{
  "n_layer": 13,
  "d_model": 128,
  "n_experts": 160,
  "experts_per_token": 4,
  "d_expert": 32,
  "d_shared_expert": 64,
  "activation": "swiglu",
  "moe_layers": [1, 2, 3, 4, 5, 6, 7, 8, 9, 10, 11, 12],
  "router_score": "softmax",
  "normalize_top_k": true,
  "routed_scale": 2.5,
  "balance_loss": 0.00428,
  "balance_bias": false,
  "router_z_loss": 0.001,
  "router_bias": true,
  "init_std_router": 0.0195,
  "lr_router": 0.00417,
  "n_head": 4,
  "n_kv_head": 4,
  "head_dim": 32,
  "vocab_size": 2394,
  "norm": "rmsnorm",
  "norm_place": "pre",
  "norm_eps": 1e-05,
  "positions": "rope",
  "rope_base": 10000.0,
  "rope_fraction": 1.0,
  "qk_norm": false,
  "attn_scale": 0.177,
  "tie_embeddings": false,
  "parallel_block": false,
  "init": "uniform",
  "init_std_qkv": 0.078,
  "init_std_o": 0.0153,
  "init_std_up": 0.078,
  "init_std_down": 0.0153,
  "optimizer": "adamw",
  "lr": 0.00339,
  "lr_mult_o": 0.803,
  "beta1": 0.9,
  "beta2": 0.95,
  "lr_head": 0.0104,
  "warmup_steps": 264,
  "schedule": "wsd",
  "decay_fraction": 0.943,
  "decay_shape": "linear",
  "final_lr_fraction": 0.0,
  "batch_tokens": 131072,
  "seq_len": 512,
  "doc_mask": true,
  "train_tokens": 602000000,
  "steps": 4593,
  "dataset": "wikipedia_en"
}
Below are experts of layer 7 (counted from 0) of a mixture-of-experts language model. Rows are named router (the router's row for the expert), gate (a neuron's input weights, with its number), up (a neuron's input weights, with its number) and show model dimensions 32-63. Each number is 500 + 25 x the weight over its row's rms, rounded and kept within 0 to 999. Numbers have three digits each.
Before each expert's rows: a language model's description of what the expert responds to; "mostly gets" lists some tokens that are sent to it at least half of the time. This comes from a sample of Wikipedia text that the model never trained on.

# expert 13
Mid-name word pieces. Short letter fragments inside rare proper names and foreign words, such as Bur-l-sworth, Hob-art, Teym-ur-az, and spaces between numbers in sports tables.
mostly gets: " coll", "hem", "l", "olog"
router:487503518495456473482529497518451568467504505496528501506485508520479511530522494496557447510528
gate0:524513505453512488483498487516452578508507502540486519519520502499481499479494500496533459538469
up0:485473476463506474477543512522539446501540509475531499513507482498508517526501501500492481495472
gate1:510498532516491470518445498545478535538498500509506509518506509531526514513494477517517499490551
up1:504488458512478509509524511470502489508514485525438500476454523488452494461468533456486496519519
gate2:463512541513455444481487496513510508519503448469507467478477522541497512488506476494508502480528
up2:544514497498513500494477478522555500473477502478439566530507506464497469472519522507462536481475
gate3:440473515502460502488502545487502485496510518552547490492493482560477490523521510532514458510510
up3:497493486495486493479487481505518491534456501493479471540497481497514507506466507491511473563483
gate4:516512487501454503517498511494516546506531473522522513488524576493502511461472488499517489462531
up4:475516489514464510488484513476519478460509515536451526501536431474472502492514512500478481516488
gate5:472516541515476478528478519472498516494506495493495503544547493516501492530535479535513544532489
up5:527494505489458502470487530514525553496503482504491509549513499523513502498537492491495484467496
gate6:514473494539538491498509489472454490479527495485471488518478548498472484481469468494545516505528
up6:506527529498476445526471523534488502510482520543502527478500479514514530514527480528465485470498
gate7:480510516505503505482471441525469497517542492432533475525503483512484502449474483508512543487499
up7:549495496485516489485524468527522488499576516493519520471511499552490527502509488457519499466502
gate8:465513475531518466507586509491493504478491540503495526503457510478533507516489490514482508514502
up8:468508502448514440490519491502497471550460478509538529492508500517493487489473529490439454540521
gate9:525517531488480481506526529521496539448480491502497466515476470505517496501460494499490493490490
up9:489502489470503488525442523517500503496493530529534499480490514504478522472512493510488525495483
gate10:511438497466494500475528512475525475470559486490500440476511469528534474516467469479526511516457
up10:476509517541538502488540478548487483462496528469533508551495539525503524483479513521465503528541
gate11:478474507520511483502538491486521578442517519498500486463490473503469489525451488514480484509508
up11:499500482511502560510515479504507539438513495544509468475467469479482466516505518495579510461489
gate12:487454525519486502484503516482526492481462516502556466486529484539480458560521486499531419505529
up12:490533515499511486530505512496515470479505497548517512448436535517500505507496511508485495442491
gate13:526499528522458498509511502508462462523499540525484485479533499556484529501491518469530462484536
up13:473471532491471491496542537495481519507490530486437490503531532493511485497538505476470476511492
gate14:500488503451518500479547486500458472503473496537487544479459512483526503514517519487484510469464
up14:517488525542449522498447499477456504466521494537471493530480495516482473539488530477507508515549
gate15:500464494501447490495520518506515505467481520469482504464460510539488492522529508505519485488473
up15:514451538486486488484506510496564541487498535500492507530502477553476491489484521518524472542516
gate16:512500481449501506528517491505524518500502561514444536524471452508537518551466466509528477506469
up16:515501500504471510482475523502509503504506449495493496525504490476509510537543505511482572498470
gate17:527503440523500491524490516503502527472481476495511504474521511505520487548494508509490464534508
up17:532545518482506516484490494511498530488464520525537514483414514509523472550478495526533483481548
gate18:463456523548475518489531503466507531513478497491535480513502498527546499546454458483515476503530
up18:492508517516462483508470496465494515544544522518533497523526477552492495533487459462532470518482
gate19:513513474475480504481517501548472523488512515477474473498500489476543477506513534553515441503521
up19:490453495492499514470498468525464524546479508500518467516510448485514489517504513494552502536479
gate20:521460482508479493483514463505452534517539489515479469477465531522514468534517475497548505512528
up20:485510491499448507517526524519539536527525490511505505492462478505497505457538493501497507481498
gate21:507525496516469483482487472489471518529484477534472449500530487497461490478493489456557440515526
up21:482509523520524493506505503472488535474478467509481485490482473481539499463483458521482480432521
gate22:504535499503461502499526492512489525484511518526486459505464512498515486465454501490542452484486
up22:526535505472535509495520556516482524484501498510449476513479494483462499525508486523522535493456
gate23:492497498449518515507546497532498527495513508443501463537520459492511513488509500526542517523521
up23:520523469523447509489536509474488444457441526477489504441449519511511488514499542506462498512521
gate24:514497494502495453494499530555505562513496483491511470505462506556492498537476513466492504485467
up24:524460469473496533508531478485515506492510528493496550524465537492486436440492541514467500503517
gate25:469486506478502461477525546516506498497492477490510489530537507522512513483511516490507506528449
up25:462493513493476478503530531555545499512496463482459516485505483495499515490526535472502548510442
gate26:500502525514495508520520545481469447523503532473560496511480525501518506499481502524499499496476
up26:553499463508507504473461482488512513529511450545472534495487470433498500505524478470535477474520
gate27:493475488498459492469531518469526506477482459493475479466492456495483523494515516496503564495485
up27:498522493489508520481509506541433469505441539485519459518477494485555469487488511510540444527519
gate28:472476506544477507500494472498448506504482507517506476483491492524519520565481481488539446495529
up28:494477528526507462539484527499489480512520547538491507515529508478506512475512479520531523544525
gate29:489466540512466495448520492523487529505532514463486465491531461501472530491533506515527492548470
up29:476503494488515502493485465488503534527501508486523500511503521542600485500449491502484489488510
gate30:531448529481493530484516506477506529485515532474495500522491500515492538498513442510528511517482
up30:473516507503510464496523516557503517492483473452502514537490521502496494545473515489470490483488
gate31:457486502499488478482500452503483554493538518499498503510527514502468526484477441505496546494512
up31:492489459473491506476542505508501492520492525483469498539477509505454496497504503522494487491470

# expert 51
Letter m pieces. Single consonant pieces, mostly m, inside words or names, as in Nightmare, Kommunikation, decommissioned, moribund; also digits in tables.
mostly gets: "m", " rem", "-m", "ym", " Sm", "em"
router:494486542509477488463506465516421549496546481501499446497453510520494492504477505501519513501541
gate0:531537470458516498498469456498476546526542467491490527481519490507476492512482507542544473488463
up0:542470478496455533494510503498488497508489497519500518492481517453512514480526552501441474498537
gate1:497478498508523513483492516484514479505524541512519481483526502473503491562535473532490487482560
up1:470531525516477525491501508453484495507480483478485510480480520496506534510512512512498490484505
gate2:500479495459495493463548487483549472507485483483526465497522481506486496471524520476488515446468
up2:492471530474498487495516515479489482507475524521491483487524513510478497481456492487503507507506
gate3:526507537498533472460483470513479505501514500487489464492499515504507516480495497511536502485509
up3:524476531485506512481486473526510503504513471523498429519474511496509508470545496523532503507447
gate4:520507536510446505508514496510495517476481491488490461500523482478482497518508500510485506514499
up4:480532491478513493542512497504466527445482544494530568498491531507485476531504500489497514487512
gate5:489448495494482485510477515541527449487493502475533499518462551475515503476508510451473485501478
up5:472467480514522510462492522485517489561514517487473474500538448516464511472524503486507468543510
gate6:501475513486516469485534506555511499518466534520481501559508527553519493518476466488521443503563
up6:509449476522463513497484531479527499465539529467517477480486451443486546509485494497513486512499
gate7:502484472503534525467493475507499471486490532447521494543518511467538532500518488516520529507539
up7:544503537485483537460488471507498551509536531463519526511489483497509515479512521537520555493488
gate8:491461490464521432459481510463514525450512464501494489502517476513496483553468499505523518538500
up8:511536544494505545545498451567492509522525503483503494512492515502493509509508506493475489471456
gate9:518470501490499503505517510482494488520491478505486492496423523500518542545449491495478471509539
up9:491507503496498460502502530510459534483490513507520533492493497484481478471533523541482499561466
gate10:522514533510517531474505509512474497518497525501495479524501478526497513524501469480468496473501
up10:495500473478532517512518494447470519517544472507449514480511507518502483472516505474472490475509
gate11:477528523490490456455514524533504527478459543489547478521474504491525480480467511514482495547471
up11:565544455536530511443518508502485534531473510515470456483488489487516495505465544508504499526487
gate12:499494464469521514514539496500482524514500484532476511477541457497512522527488522479512452500554
up12:450498541500431539523553455513496474488507488493501464463507511502506514518500485513532472463516
gate13:467468495499481511506484524467476477489542472500491466511553510493475526511483510466536476498528
up13:505494455512523555505468498469518444515515494474487460524538483512497528512526521499571467471515
gate14:504520518512506492476485540516461493501503519487542489515434498496519475561471498521474507537543
up14:473480514487490526522481530487537498462486511483507445506508492498470537469527470468551487495511
gate15:473479478505481499492525528511439454490518492514548517515483495507500504513530501512504499525489
up15:484510481513452446489521468518474455489477481500466499494488518472519479523517526505508479555471
gate16:499473453522511472503541507499543477486529481469533481469513526500467489541462525481460529460516
up16:526468522524484499524512516492491475505552505503482542464454487452480489483505486500456535550549
gate17:495524533494486511515508547485448463503510507503486499534466488497521549509494500507530468534517
up17:473511472467495502509526501461482464483512497514502512493496547534478535475525500524481523453448
gate18:462469463455515498506505489478523540492492505463509509491484509595482497530427484476450473468498
up18:544533486508539518521478473495458510474471496503473499496501503562495469537481488476467505466459
gate19:496478509517575459499531516532491566485487482464512457480483529525507493506495489482513490498521
up19:497499525527456461527469505536502475493507516463512490509505516469486520500498496492547508543559
gate20:461451502494468488494523515488450482465543498482496484454457512498457508484463475463548488504560
up20:523510488504525568515477522488484485544543437467467477481525479485472489500535520509493553475485
gate21:499459516508470508500513521521497444512484539522501524507445507487496519526500493491543463502532
up21:473507490466510501450492453453515558481481476495494491550528480508443465533466484527533477500475
gate22:498549511491507497498495465496508515461486506490439475473474511509539514532471485518497466513494
up22:527523530513506503469502504521488500494467493456496520466460493485514487507491528520499517469465
gate23:529470529502515525486495514543490504509497481484518478525508468500509504469474513508539531515516
up23:496468495509531482520532518551511527511503528518483496470513496483494517514501497530538487496514
gate24:497528550501493488464469506532475530486497494527526525503487452511432507488488478452549537514526
up24:541503521509542457496514517562479511513447533518511525523502524498517477458523520519487491480518
gate25:478500494502529498470514458495505533503502485492506479510483504538530498541471483461485468525505
up25:500470454489464482482523484493505487473508507489449523478553527501477502423490537541520453519520
gate26:525507516514478479493530493483454528523549511503497511478466501505516503507524493497499505497488
up26:503510479489501451463520541507519501526493522544524528492428514491488513501536503514467516469473
gate27:520472470514540520495503458505506518479518496495483506508455554477505511470490520530476516541536
up27:514473468485556519491461506502474547445491504522499540461517521455481479500513486512465529509492
gate28:522472507460517485514499485561455546513500521504507495490502486469502473517492529530522512490495
up28:499491498522537460544492476540495475512457546497477488506508517527520483486458522539476522509476
gate29:504537461538485486515488529566511560543489548497522488518464487493503539546483488503524495484553
up29:520514439497489506502482470477555500497475530517520540502508473509455514536525491474485508493495
gate30:503503547511465481505493499527498518488495509497488481492484513532509523518458468501553454503514
up30:537506527503448503507492462504528512497499523474479495484466520486557490505496474493535520506507
gate31:463506485489524482486506536525484484490474493493524480506431504522523530529504488482465515545492
up31:487513506489534508504492441521509499487511485501469483547529526529519476496504485496505494449475